Experts of a small language model: 64 SwiGLU neurons an expert.
Below are experts of layer 2 (counted from 0) of a mixture-of-experts language model. Rows are named router (the router's row for the expert), down (a neuron's output weights, with its number) and show model dimensions 192-255. Each number is 128 + 32 x the weight over its row's rms, rounded and kept within 0 to 255. Numbers have three digits each.
After each expert's rows: a language model's description of what the expert responds to. This comes from a sample of Wikipedia text that the model never trained on.

# expert 53
router:102154104152042178110201101122113125107114095188148149140157155124120068088143089171175159114113185131151129135188135117170107133093172145142119136125146133105086156167116191083128139164134151
down0:149093103101038137133052128147108084126163125160150147075117138122145136112104132179149076145143146088096085164146094158121089145139191142198126123134157102118104107133133109142157136196132093
down1:109104167146050162151104154127177161134122137187191117144147079145143116140157172136129140118131139157145156170103096159081120143141108094057178206131103165133107045086213124113123098118121122
down2:108158131085107144115112187130078108151145125136165104141178122104066074187102200094177132069117119076096214122131116109097126192233077065173078183101146132146121046108073173130164133109108097
down3:177142155140141115088140163146120126207108116162079146159117128175054156091105130153094166156145112151122012124110116142104107100112134189119118128154116135046127130134102114182071101139116103
down4:098122137142113115100129111049092088131164117142143121103121111102092141099158129082119255131129080127093156143098213126136175119123155142152139181172111153117123138134125130074120092100139081
down5:132157136142128168149122063167129193139115152128139141143102113117160195082113116035102096152110141132158140131129168153100172086173126117135132079103169057130132137121151139149124186112130155
down6:101088150161098189109097157055174091193124120197145128124090118133092152130098145147074107109138145105175108131120107115135179139097124154146174115138152106090137141170139157108152118130101138
down7:134131165128115111129159171211082174215103174097155128106127123112145103150126140125134121102073098101157080126112161182139120115054149224128095068110198152160183058146133117118093159064134121
It responds to: Short capitalized or lowercase word-start fragments after a space, continued by more pieces, such as bar-coding, cor-bels, Cont-emporain, ter-rible, Imm-aculate.

# expert 27
router:089159197079075094142137105115064118122133091084156136171198144136084132171182107165128119142156184106097158127132151085164097144169120119090146172137030128129086140064126107183104105181159144
down0:116154111076126124091187128130111131155129112089166148092160162124123082149110168077169175118133119064135117077118120099109123172124139073098096097147171110130065130052096122134170136138112160
down1:099108192040125168159151070154096172093128091102127109126131030167157136139124079166138167145127143110128089144086100151144117147154069168148160102090151113133182123091081125100107140146112113
down2:137120108145127168073072192106112122103125131175134163159129124130145149126074115198145145106114136151112139118151096084107135084181125122069150198127144120137044159134135120133134072177119086
down3:128159108094145066097139083118077150155113073074197147099139110130178112111160099201146137116127128050160137163101157156108106192069075128088149089098111151122180190145140069128148090127144172
down4:084130118100138101110147138176136142163152089147008088170133081167140079116141169101151098167082109107112186084193141133139171136090118115088112086126074086136135087164117155111135059108134117
down5:142147137127098086108106131163140151205058137114107144110157133074159169119088150097081117158113113112151151085157135102173119147153151086146137172082106151135170148123135153154126141191108151
down6:165103121154188159137141139102129150089169100177114120132124124070156070173078127132132105141132093137117128079164107114132160161093104165153127099035161174111139176141137119117118053105094133
down7:138101121147071090158116102046123109157112176122115078072163169132157130126031153138170146105113098148123126133107131148194074064166210080148160099070155156141158135142208070191126152149095169
It responds to: Modal and auxiliary verbs and subject pronouns in running prose, such as would, can, may, does, it, he, they, usually before be or not.

# expert 41
router:109157183106123135134161154128115075149159094082140130140174165088187102141163188116149120092179100121125167112121065173116097148108146100128073089095138131120150177108117171104073126159115084
down0:141144093126063128201116156140037166085117168110139142110106176103134176082114122136072086124095220156125140153128128134128146115095112121113108112159139106146136136185192189136104106139164160
down1:175112123102118103152137112147123141113092122124148144179121129205093172103145168126088213132159099102147129123138116093186143096053115177085132078173097130117125099058089112123109099207098125
down2:146073162163077130155155118219089095161147145097130126155124123130116153076075154101129123059134138153106123127192155076124168147086137118144110118111113122149102072150228161085135138094161146
down3:136125122129088139092126086176164075099173136145116144110132110097096070041138145098123124137097134075158191172169165146206139142069133127110122143109061150133114130108148155094108094136184141
down4:110122120145169061137125190181074122125099192097167098113165153160106105115193123131095079099171159132102097177176146130142086131117165144127090109108092110097138167070098138153113182159089062
down5:188121204111163128133091146103148134128104087153158133097158130116121194073117120129148073168080143117129100137172082126146115150109089135165184103109151099166156179150158113116148130124133156
down6:072075125085119069113129142123146156115138119095124174176125124116087135154092095136079158111119169162144145123216165125227102138147113136079073103107148121132123100102168166163149141092194114
down7:157108054146158138141113142099064114128111126080079171069136093166157157102114167115075110138157202101126147116096150126128069087164087061140114142137164147105116143126141106208168122146201123
It responds to: Colons and semicolons ending labels in infoboxes, lists and track listings, as in Conflicts:, Gmina:, include:, or separating list items.

# expert 47
router:132149125115118077082105109144134126122159144129149162142099111124084143166090084146059144123101065152158146126128095097156111176151117091104160184180183185167160182108104111159137114071119111
down0:147158127143107122112097150184177144095104126155126151150111122171159152131148062075129144099129114067108122132165171126103159153038175121151127121107123157112125218158099126146132160095139066
down1:145168097159183152168109109128113135102154106169100148124124125183117098121111141179105158133127153185106148117104144145153163127151096099059120145115146174188160169117103182138165131156132090
down2:120093124130167075153106116100178072174177108062079122129115074119153119200145149107091125084074140166166113145109109167115122180162148161100128166147141135128108106139106151136106081129133096
down3:132114128155171110152128089025162126124131174144174107131079178176115076193102150149152147093129180191171074156112119137083146157102160152094121111084119073108137118178151175130167111070121142
down4:128118049172140062081158134163087127142155116138073132206112115158155126091152159154110103139147101095166083131147168194101125139196132150100097068076112117156127150103068158157110138151172132
down5:129054129124158095114108122131136114122156116076159133098154180088083173107101127162142143169073121090149203081106106099151082108175110126102114138140145111116178106159115084164070101146077138
down6:128133174147049074132147157135149176175138125125080092116123142157165178096138094131205094099149155134175181152143191182188137105136051163107093127119122142148124074119187154048137117111138119
down7:159163152117141159123114120103144116086081137113123118163101184125073092176102088117118130141153101150135158116140128176147117178129174149150140171200183126155096109157143167160140090150088165
It responds to: Unspaced digit pieces inside longer numbers such as coordinates, populations, ISBNs, years and measurements, as in 25-8-2727, 1,15-6, 50°30′.

# expert 35
router:140132110165086170105138109152097125079121130071119106102157155094152183136176137111083134109112183085100179134091126151101077145204209130147147092072145182088120126085144077129095108046108120
down0:184104119104085139177162154070131184072153109103136094112129144134194104110143115154112144112147166140060148139099168113063155105112160122104166194098094087103117115084094126113175146094108123
down1:104152140133161154171131131153181145087127169172163169112156136091027127189163081170112150141137127122132144130123099195134078108113090119212167121097100113132075139100139173144084174157193159
down2:115106198125105147102164061095092118143184080131100162063079192119128200037133084152128155126162095156125119070162122136085175126039109112098161120072090135153129125128140123108124104107158137
down3:142131151174115071116131136148160061105149160185158141110139163157142105115090087140168109178157116173148097135145172139097139154099182161138130140095148154181068065172088191078144116104095080
down4:175091097106093107118135099130106164110144092104130088128096140157111110138143125121211078175125138143097117107127113166151124110122219112153145142110065122113143141118097108099135209149150086
down5:181131139141159123083130121126108097139126100167143150149074067116092101095144146146151140123120129142134127133124100114132121164077158106089159133133097192128099136154150080120123116086123080
down6:133148163115178077114167173171151185167099123113149116176135113085142152165116086068143130142144119129124193153168124082177124160136127118135071139102101116146138099182100116121097123144115110
down7:099151134167125114121116117171095124089072078146111113113130117108133129125144114101066105164098201136116123055158112118120079140168120047084163119141200199161104159069160101146141137102147144
It responds to: Common verbs and nouns in narrative plot summaries about characters' actions and emotions, such as show, feel, want, tries, desire, film, father.

# expert 33
router:130098161082157154116149193152167152082147104178150140205204114161172084119126066133106106089082125094113135099128127174171099161162074110100145174151119174126066101140100154069145101106141075
down0:050142092110115099166123035070126133196121185136110084064102128130143131185155107156105135191163124197160106148103122145134131105142143036132144101139127116117158157112130146156142140111092159
down1:132143172131159173147110173221174060174168126084131124132162121062101150200127068155133131082135126115131176110104082113142131169085139121091124152054137160159122093100156135148089154154187145
down2:184095144101081131093114145153120120109132116069128132068110164122129100143111128149107141124136048128142128201208091069142124183124121133132123129149080175143109134149167121108119148211107148
down3:108155150125155159140075135121123117075148145184151160094125146102148101162122074111202099128147126122107167164144093226146104080189120118134157146120106120154100118152111077077166119112087070
down4:171117176183174099155134066159113130096148191171131175109154111125106182137092175156155099120124161146135146155137095147132151095096154174108122153115115089184122091085151122115140095153100115
down5:110123102135138162148129153167167124103157086111125130144178061154118137056091125179239126119129084130142172193095083097138136111096157124150142108136083177127139088122170095121182081083131104
down6:162138100132153136169112143136099125054147144125108205099153149134175132109166160185117158082074108187137108148133146115134138125134129097087192145134147106110148151097106105131104169110140122
down7:102129161117154203148104111136192095140137120136132104128166110182103110166115087135133141140114131145146160153144097126159110127127066034119186153162152133156117162119167117110150072161050088
It responds to: Line breaks after table rows ending in |, after heading lines, and after sentences that close a paragraph, e.g. list items.

# expert 3
router:125091138146124085159048049149086163101128106133158077087110101139126182129080115086135113138153112144064130124170162118111151130166147132098146108153164138093123130172079147127162103115097124
down0:115176155202132159149141139079141150211055130125123109092105158121141132165095133135075131151182175077130128115120124133138126116176152103098108134142218107160060182156116118137166164078200096
down1:177081152120181137110159147122093094091133148138099125091131147094158107121105139100118133068131109154178176145178152146100153096149129123092165140121147134071156102157136122173072123139160154
down2:093166098131146121136104123082146151131170148184181108152149071162132115119083117133120159123153086115073105150198123145095104129157135176200112138076127134140100091121121081168176088162141113
down3:106134145111102156100131074150157137143168138138128107153113106086137146165160093140184094163161161127136163089112134109175144100180112167068171154146125155148114142128128099140098127095135116
down4:112061142140134157118107183097078129097126176096179080127149110089168095117153150122057146118146110094130165091148131065118131103121135121149152126117140128093125126070177102121139158147177147
down5:100104116081140158143125144155119094081138172098176099140170130159153161114092151052147104165135164116168145153073108187069099140134100145114071070142135096070100131068096124189122092096077111
down6:120127087106087133102082096100142134158115131125160100162152168159194104154111161140130146093144091168068116145127160116076212180102145187115152080104079098131134093161066167115122089117153077
down7:167125083161123078121113112057248123106177116098116181143110123065166127159119112169153150125135119097115145136152166112146112123122167167140157072091102130100094136158120140148126176107137154
It responds to: Line breaks right after section headings or title lines marked with =, ==, ===, and after paragraph-ending sentences before a new section.

# expert 10
router:132147177121191136158133154173154169122123134124167087098138145136080138089072114131177164094123074109138081100103074095104144132082160100133093112093101103149150103184155139131111076131131179
down0:105084105162150123148099110156142176172163138124103161163127170097114155138122114144137098086170064171154110127088134111091079141079157142169096100160165063154084108124094094094119102144119162
down1:167135143125163139136079146172199106077116123093121122139154114145114112077035129145127089076159148122107113162164089071087160202117162064162103076129126126094133146119089145122127098158119138
down2:148101092103088149111148117137187198130095104140110152113167069109127113166149153154086161088045164115149162133068125099137132141117140138111149103111099159128117106144083119153197154177201075
down3:122124169151150155090070150093174074093131095081104097150124099130162092096076183141131168117114099090148157117087076112160119130119121122086081097098121115185131063142152135133070140148116171
down4:141138147160097088123151130166104126144079141115104146087138111078139096086151117104100151101094212108170141151120165121176082128088200094131097131138103087150230059092141157098158146127144104
down5:128127154133191090139109213114159158142121103089131106093170148180146167177110144142160120091134155134117085073178083136141099088089119097128163130123102186117160140138124173120149155112107173
down6:124135099142114169120140158111109183164132174107123115094198089157108110133153156085099128134093192100146095131102129156167118175130144145077135163147114051096073082124123114113184123178055102
down7:067167137174115120081127119128134158205113148179136096123078136131111129139170116055131143058057185121116179066175103135144067129143082145109116124174157122130129179144101077130111186157159122
It responds to: Commas and word-final pieces fused with a comma, often ending place names or list items, such as City, field, er.

# expert 21
router:091183070106152094175102076138131169170141154109114135059095152129153133092177127175129115182179072165132120110099097094117128123136104164174169083112135142156162135091174134187101149147149154
down0:139133135118157089139142156202144108153121076082084151149142089175121143066161117122133187145131135144157153122140127104172103133162099136118135155122154130159069087153133110108105182129136117
down1:112134121130128073137098109096148086141165109115135084106134089135168093149093087127137153149128097108119104117181080105104087125066173122165126176098064146100148131148154138088112125113113104
down2:140143110162116124045092091169073165154090130157103175131103100158113200154123124136118095121112132153128122127185151136208100133116138124119113187107155109124146093137170124097168144105100167
down3:113111142122087095108118075071089116142099130070139104132091087145096138084122078092135153096091128161121116159133089099140126182145073095106124171117155167141128127142161102184107096105151136
down4:180105117129094072109062176141158130144160119147118095085181150166107122181132162100079143130177146112126128122139164069202061102094153132136130104121137098098107216132132167113142131189128172
down5:165132104097188174146138150054127114200083149109156088165134112111204183166183116135106104146137110112182145148160163118152101087135131128110130182175117169108148144169138123125088047152079156
down6:102145073103114133130110097125152146143121162103152174095174139117072172147126078159125117106132134075092134114139182154079217101197050124091132153083091180085109074144095153128113148149128117
down7:166151148179099138152137159066142121144109130151136124088128076107112170106194146103122137141101150146100133091141182162141181077131086191169116092156146157095104076143148086113106185112136101
It responds to: Field labels in infoboxes and taxoboxes, such as Born:, Date of birth:, Genus:, Country:, Coordinates:, (aged, plus degree signs in coordinates.

# expert 43
router:123190154157122023115175063131138082138111133151120132104092096123143131173115161140139181119153144157069109224225121060072178155092084144082133111122116139077113083125122183144108153094175117
down0:119153124089098125150129196148116149059083086104154129129154148092160191132115087069122123133163127094147158148045159127091155133143160141046098078106138147136114127120100160117118115078084087
down1:080160165144094191173114103102106168145103137078073063115111135164148120119106120137061170084193125114209143144164072100157183125172133107110122092167111173126084124154125130131163108093105170
down2:153114123126124143111139104158141128184106132153121212149068164120123120136131143122082122119142149108126172131119124095145144129103062130115120078127125131056170180092128146100157147150152106
down3:142089170091127121116141110082098159155154152172092102147124131119140148093085113148142183185162086109125147110168162132112101143128108113102160116106093142113133156093170097120099118158107102
down4:109088175154121145108138103103132131116066060106110131157083122091122105132138110184192116163174166145086122135120169095118125129065194172134083190120085137134136124089128138130174078100123061
down5:184178116136168132099120097105171089164085070130128101126089154102080145162161062099114158129119185105124166109127197116123088164142112092149128146179157087185153138111073184168127091161157094
down6:122158105112094099160099103112059123156182122147112086124090123091148192145119171087117145170119213161124120140065136159143097109112134142119133168131136117140173073116067098207127144131156090
down7:125176146156171159147149132141146097126098157121115093093152091135122097129142137098094089160127133129101102133087101117103127102070163190112127203149123190132066111097137176157159189146100093
It responds to: Middle or final pieces of European place and personal names, such as Havel-ock, Ladisl-aus, Suff-olk, Jag-iel-ka, plus Luis, Manuel, sky.

# expert 55
router:163154061142109080112126133167155073163098148082154178089069093183152100111091071146157170143152184138167131128181113013133058115093117097133149100149147157124174092135093175070157135122169149
down0:096167102091121126140121087139156146034080108156152124127152142169152143130066088134114139178144154130115109139061122102107127083163147121208161171102072142025131106152067126155102123142128130
down1:062092071140171211093117113130044121159120094111094209069072127122222086156081158110114146123170151161080110051075111180098124053127129152151161117120130111095127073147120111168151128100171124
down2:157104141149180118128143133135101137102157152114156081139100144170134173062102153156133163086108094094058151147135170134159101107162150133146184091158133131123170122144132090142062127147188169
down3:132099099137081100117151116107058152170177153150135149156094131065107117141168081100142159126143114135159174092102110187163129149133128124194165092135097122105204107114114068091136097107155077
down4:120130166167073152085131071153151108108154154167162080106170112106170177079105086138163126089148165115163084078127123103178137135158143138087083164134148105150136160150137077160110165149196073
down5:142144147123147115151174158133167175176087112140127099142141147098103151165185107133133115118155122162126093141089094106099105189140108140132116171133104119148081108102045081097152134108121071
down6:084052172156127123108127131122128142170106138107083092020153126103140125116142139109091091131073184094166132146084132134213169098120087151127199118092099122144186184127098128126107122087114098
down7:161168096106201152146086094120081064135098131112079094093108133137139132158118172091123130171108127182126126168161117119148095165136100090166114092106173104108086156117121131126081153086121138
It responds to: Capitalized first pieces of names and words in lists or infoboxes, often after a first name, such as Hell-er, Past-ewka, Bol-o.

# expert 57
router:147146155115119141111107168083203124135141173148158062153096068098128092124101099125112111121128077194186136163093126161167152129107151118081050216077112108122068157085165129131152126134135103
down0:116123146215143107113096139125103167115156128072122165119079127122127133102155087093128097115092139168145147213060128200064126087115172120140135134112077099149168123146130114136124126107126142
down1:163125182083127184128093181127128169141104146081166121167102078185167092148092125104137138162141055155108083145103098117129153055103131131109125128093116148099132122168158135148152162134085081
down2:112149079184091161072078091124177138130167125089112127097092110149118082083191132124188076149161105157169137077150184141125069138131147144065154213112130135101127165112118162146156084121195126
down3:114145086078171149149113124146098126175135181086103150130108145130073079105184120127143108085107140157101094160150137089158151117101102170129146100094077117134137106083182112166108137144071168
down4:163132151151152108154143118153128180123139150101124121181108135070090153124061147062084135133154130104052114129132122101148081137117154045133166122108153138088073215150124081170130200112144123
down5:106104110139117186171105081105112089138218115103146126119137109070126119130123129122156094118127147094087122128118149143084154118126158058170120172063142119111100167106134142122140071179153153
down6:154124146091142112125169127130095105093150095145097132122100128077129147086124131143117163083153097095156142139160113149138138196157118166199125066134115114088154090171133101142188114097128152
down7:118149140175180115139068126108147137095125177139103091097089134165165087143157170170082067121169132161126112141175103156074144062098140091154159123152076104147125168129124114154139125124118194
It responds to: The conjunction and and the verbs was, is, were, are, has, had, been, often right after a subject or a comma.

# expert 23
router:080144158116154173136131141088143167146122172164180122205084094188108097093140096141081171166081107110086161125125150129098162131132096115093146111139094125181076089111126100159116201124066143
down0:176113104092159181143153115104111202166194107111135083091044100102176101109118123158192112099113125067174132163143168084124092167154120111159115091115152073074112142123113138174150077115128133
down1:135128158135160094132139159100112113097088124150151134107113066160156078184065104165157109135177147112128112202123113120125150174141091099115152165112105133148107047169151207123100122137128166
down2:126100088118076137097151113111190104083133191185118137153153083115165114100106145098151125109118164057084161136121137203103170137146140139159157135136133113059105135142162130095149191114167106
down3:157069153167104091148153145162187142152075108153107126117127120118142151137080135160124138192093135108157081073153169150125176124137100100183128168140195086126124126124115094091177153152122078
down4:103127100085082124131115082156063141177153097104172099212119099151145076093136161141113129104168136170164113167133112082050123113160121165118057098100137120085126214125069137094113074077129146
down5:092134138149104083082055162115130151115114108179153097152162132142062182123129095156144165153106104130153149171106123074140122059199129138125131128109178156079104147107122184134081129117097153
down6:064098108095119064150108153106122125194133202146032083173144114131148067133116106146144130061176165108158154125131132096084057154111185120108123063148120121134108093186156164153100114093172128
down7:141183146230142138137163067159101130097123125097138087166079103156155154092167134124176121129093096159162121127096181120116120151171115160172113144156092110114194114112152111105118146133134101
It responds to: Country codes, player positions and column labels in sports or astronomy tables, such as ENG, ITA, DF, MF, MPC, JPL, Goals.

# expert 28
router:121088069132110062098152107137143136136057114115119099101136106167118100129148136165153166140128151094144131061222100126115044095100098103115153124076176141165144104098065073125163086166146127
down0:134108114166209137140107098139111130133132099154098143150131175161110117107081093202162126158195131169145201128122063142125120131157121096133111138094195136145127104082212089139157126114081137
down1:104091144122155073136145116137103109061146100143051144110154069163097145149141056143080106191159131148113165133102086132173166096077107145169129129088088129185121125181076080087072143149184145
down2:156114161149114120169122125179178141172147133114134130127084121085106186119143112138093098162127028131104120161083168174077148129141149144113141090091118093135137076127131096146098113101128118
down3:168167128088120135132173075142172142109137151106185182093173086098083178149202100132109098147120139118125121167129156174132068092101120131157100087094128164136128117161143104126168200148136113
down4:084160072137081116129153154120190143177129155144134137105111148131126137152140124128122133127139072099151082122069122071160107133092094168142171139147162126130086144127191128155102127138136102
down5:165148114123079115117123126084093159080133231199145111198114151161123123144106114112182048066078130149144100121071091160175065112176133104064091109101138114120148117089157097094079130078115128
down6:086108157192144113102095105097119126125153048108095061177146150130198157109107155127152145129129121104088100098153141140179130144157147120117079144129160185066092103145124117135177122150161116
down7:206089166140100064030089112119081117146133102104118148090101101097088144128131130151141119092127152136091076088105098154151150153174113088142105101143154168108113134128118151103152110132119160
It responds to: Word-initial stems of ordinary nouns, verbs and adjectives after articles or "and", such as ill, cost, expl, coll, inform.

# expert 29
router:096095115126129190153094089091102119132140033112105097193089153048121108156141122115132102118159115169119134138199119176123115121163187112169112119162064157171137190142141096158149103113126147
down0:138167137105108131126054154168103168129098104151115069143128089132105180122129156089105113105122086087108088094098137117168117128150155128114076124121127160124112153152104090145096111090140139
down1:142135157107150096149159122185168110148130170062146130192138109132161158124127113139143130061120120171134125106099073065163148153116158116128154141145104118138097134146160149117112122126071165
down2:200170176160151081197149141168081177162134091152101121117135141225098149135125145117143143051102141139095091104160137141164105117058110177108181126169145092142114146115122142114117123139126126
down3:089081144065109161146205086158153133182115165080112113112097124127116161112160204068102153172103100137083056120135101104145157097118104152146076118101088132076110154135183114104133194100221135
down4:080141098135187143124109185166101155144167104098153123102152087102123133124119113086102092186184115066128144107191129178126100159139143125147127124122157126113132174148159153091066098184097127
down5:162172200088156108109163102145175098145036146119143160149103136130152131089117094120108156157138103130103169128171122148086149148167151148192134161129166127165108108129124127157082101141149120
down6:084103139139080157152159148125096128103077149192069128068151116171138217135147103154157128158140122123116069123071106086116128172086112109169147070146121181154132134106086123106178157123083128
down7:151124049139141115087155101116186154122129182091148110119154124119184138132171110148073144172111151128215107063178065065143098108126148152118122158133101174087117141152162141141125150148166101
It responds to: The article the or The, usually after a preposition or starting a sentence in ordinary prose, as in of the, in the, The data.

# expert 2
router:144146125120111096098141175131182127118140204109130182063058084103120125105088068078134191186170093098126170087145139089123115156061123130083152130128121154151148106073135139134117091091176110
down0:095067156141128116099126129099097123106143160084118109142096119124203123141178083166125136095102085122113183114132150128101154126111147134158094141123131107073100172105131107169136165124188145
down1:061128150140094070128151110131131137099112109127088115132156126154164130196151190090118128134143120117072148124129139054222114138042154099113114101120157174116149128067103175182126140061163136
down2:079106084156086124113176094165072156172084087122135101142088107087170120094108114139110138134123146151131129132079158113149118106209091128078178059143141114119157119125077147137125092080117147
down3:113148122098146156143162154093119123104136135168076102130115159169062162095113138095149146094082151134174111111112129114116133081116126106116113085128119141129143129057156140124080110099154138
down4:078141147124155204107124056210106108138150103057172137150190114097183096121166164117099168048135172151100138137120108138141155149140128160142132131158112179071164133160145147146144160155124039
down5:118155158156117112106114140204125130214078157124142110095121162101144184108142114151143161161088110116186114097139085099181064149125097127158097189168136182119111163096086167159060131154105074
down6:110147089120156165074090153127121122097119134122070147141128113126132102176122036146143138110186154140096114141121108157143126131122141151096120152123166126081126171169134161109144117152119194
down7:117106128103147143115200112138070192099129166109077106105198147107069163092080176159135147058143104146106112120113124127166116128057113183069154094139121090155136115110117156115148144166145150
It responds to: Latin suffix pieces in biological taxonomy lists and binomials, like -idae, -ensis, -us, plus years after authorities and table pipes.

# expert 26
router:084182174118144149064095122135114092155161141126121108195083081176115094117148103149118132142183087104132140144113113128094127101130127152171142075062145156170088167149160128171177191170114124
down0:111124110120137157125094125089112157154165195130165130117129095126151149134159125105093122136144115131077132150144107148127178142173125103119149136161130075135200094114098139176196170147095111
down1:152165109091148131176139186124145095079186166069148108176104162188127159109181152155137138122171090212182131122107032102163093188116113145091133125123118094106129101101128130105108157046142114
down2:142053115176155205139128082024042179142107118136081070205104080119114112122132103149118187091131162101145166128132129140113132145130164125142137078159102154170156178134105140124157108119139098
down3:158123140169121128110153128147079115156081165158099134128170117107096158149168130118152119106066171088092127133222129158121094148086092090127121127122116172091154134184104151179145094071109126
down4:138129142116078114113043097150122066150116154142123124164114110154099105106138148132172053107171184114157153131123106184094135119150099107177120095109142148067058181112196088154126143133119069
down5:137162130136131118108114102126196106113117102096160058149156119129119011083116115102152181145096085154087081128075123111090136182087139112146097122108127060116086133147193177110148126111141129
down6:121143066139113149086132080104117085138121111142127066158131072140132198164123154170150156082137198136151104136109095151162161177105115122071142161113117094109137136107142065121147111131121133
down7:109188177171136126127064114104113124158181115117122102127080138130107092116135130097138124115082126121122118162095147186129137167145071153138060130130118121108166179107130116122166094118104116
It responds to: Three-letter country codes and field labels in sports and results tables, such as ENG, ITA, GBR, MF, JPL, USA.

# expert 46
router:119103122150117152179121101121122131183105134143133137113077091141104128134090134095113120134096089158117129121094170173117102083157111107156151174183152119195148193144140101169077117161120119
down0:169081118125153152172115143032152084143113067109081117083113157192160108127145173149125148114126131127110117188125151126118135122125074086136115087116166114217126131080131097153171135112118138
down1:178107112118160123081136114109090112105159108151128161099145080061100157147123139122128183146115135113128135055132113105131146129095144074071096168153154181091140123146117132156160067110079182
down2:131103115184099153127057130136149129113162121106108055120124093129145158186095101116181139139096118125168072109102168068137166140093078141110110187087140169130141122162149129117158122092148142
down3:128117054157109136193131118128189099169218136108150171119126058107105129161136091158126139148170130111123182168063134073123134160163072115147128083154142102141128187119119086156071171128125089
down4:124113139167143126188143134051174113145107130130153144119166129146152145078132118162136061116122180098096090121116164101166176086135116146065141149130155189187101169182154138108162087126127144
down5:135187164126073157166125184119134065102097118072071106152144148152130111137200208161089147096151144069130100122136097049161094043125165133091131204168193126141070093125135169165172123137103101
down6:131134108166111102103106176177117123173115097109185156168106172092210094123098098139117143161201152132132136191123115123101181179088150125161147146122133092101113142132153186133110162152193077
down7:136091069119181075157158171117227103134054148088116167139156104128145178076100146082101169109100132110151127124122128020133107143112171142177100118077148082154142129110094127156097155104169107
It responds to: Indefinite articles and quantifiers before a noun phrase, mostly a and an, also another, several, any.

# expert 49
router:089150145137154118161114132154124106158121161109182150142160147129154097131171097142126138139111138101164104198129139118087207137088155163142133202149097114114144057132139120178075089147058102
down0:134129123168079134186153141092134138198120104110120079173089166135110157136127158144135106112174068101074174122164136098122149181086092164077096138150089047163106123077126154162119170134178056
down1:110147099143102103098111113158140136106080140088120110133146153147121107079111114100142131103107105069131131079082118158045144121118141173102125080185083150127049176122205124112124128127128099
down2:173099130158122183038101130106164101185106103158148147060127102129096167098134039145186173172126127153146099093129092103127121135133142083107156116168159100112075150088118093101157113166124125
down3:136141111166076127149123076172097099101109172105114128119130108094176128124149160133101126097033109113121098128141138116122102101109135156128122107175117172144088096131107095104142151178211116
down4:135183121133118108130054164142134127102170172143167169139143151136109071114175137120092114133084096134044150121124156082096132150094107121128182138132067103116141101083139130061119114154116129
down5:092108136154143119117126179121111116100064130142104092148145070146134165106143160139125127125108149079124105155131126117137126124175103129142164126128104125121112123086147148221133105119180090
down6:125175114109124103153163179105175105089095148099081090072161093112164220149093112176101106099119173117123143097142135161184153172088093118129149182177128168070128086107164132149066134127181084
down7:130117171182113159141145140107088098162128107124116085117154138094121139108120123086119160087143142107113126086099168197155123092086131089145123101117119111056124133111089103079141128127155163
It responds to: Place and institution names, especially word-final pieces of US states and countries, such as Del-aware, Ug-anda, University, Texas, Scotland.

# expert 11
router:132156139131149154169204119104134171199127122141190169088118114153222122095103105120118147152114143084102130117108186062125183129151116154101152158100108183131158135145128126172084137088129174
down0:133097102119120125099122114133142138120074166136082093108133114113090177126119165099105129090179123058157148133122192186161106121133136127085171163116098163149115098102122057038117159147133120
down1:150149100117165094093102091135074075102125152134128163113156106142139098095125150117164096106124186099116174127121115139119218134098124109108102106166074134128075136140143128109129165117123093
down2:122142055089110090148109078138110156147127121163121113115101110127128126187122110105153192153080109133111120136081083105075171118136108148100091187116047100136139149193116100178066095158196114
down3:161075159169120094170156126146133106101114105119150101122095205109140142118117157099130127170044143149058095080078119125127127227109139091135119107153162137154112099141175135113109121104112092
down4:131128119126171137161137042127152080137099135127102101142119151135085104177149098175179073147102156143150129133170120108141165071060164131138130098124077111124141074111079095143142111121085111
down5:089095129157120152129147173168115113112067097185124116119099143133119115123111125230117088125124197156129111140155174143161131115131169163099134136121113106106137136183104090122135103105120125
down6:133112155145166184116102075163106159141144220140132149172130078094104116059139122191119149119114114106088135108094131123154149119093182162167107110125191137099154159123170166120140168122132135
down7:077083087117159087156174066107160093081110070131137077134101076132148082156171128108142129169216153135145146178123150143129126144119081129171162091088177129060134121103070095059066199139089127
It responds to: Word-final or middle pieces and short common nouns completing a word, often after a consonant fragment, as in Cl-oud, landl-ord, Re-ason, author, land.

# expert 0
router:111171137140148051109124050147179139195096151151104180103066129091141143125129142124127153143120124150181121169135129128117152111089094167070116194147139124177142105108132102170105167074162107
down0:156229102107137131195100134161151140114095163166192161122119095116109122183157120107155115128151079164148096115122122112099156097132143116121158085110141117127122115094152135115136056144109141
down1:155167067157151186102144166143185105160118063110153087067122119145067140165134159219116060123145116185131123169090124168123141155129096097222108100131074074116121174159130166146151172071138105
down2:099141123073172132060122124093132134103060185127176148100118117137142102155133146136093123169064150107150087156064103189086106065096168113149088079134127097125161107198080114136152134100105140
down3:148129148126111129178193152152119154109137074153118123119129127078105200146081144101092141164197165103067181089095104108131136049110065199050104069119146217104099124162105114128083108115129096
down4:139094139133126136119103107170133173141114204139118034139108083137178139060142122167086168139090134138080153108155100185130095108142140105176112096152132133034065109176170103132160177167139113
down5:107104136178142147127163154158069168162136121150163051152147135120143119127181212177096164101127156077169131087070188056179129123140138172047118154118164090121185099145177108172087164143140109
down6:141129132133102108139148143160184149151120142136115134107123113120184110158089159110118159157120159155098092186076200176189121140153233152104136142122132161091151162169140152178139112169100147
down7:119107188166156134103172149087168112145130122122136180144143228061084136054116117116128118069102098109172205131116050121126169183160099142139147119116133135126154109094116139089142148144085082
It responds to: Final or middle pieces of proper names and foreign words, often in infobox lists, such as Jama-ica, Philadelph-ia, Goll-ap-alem, plus Hebrew marks.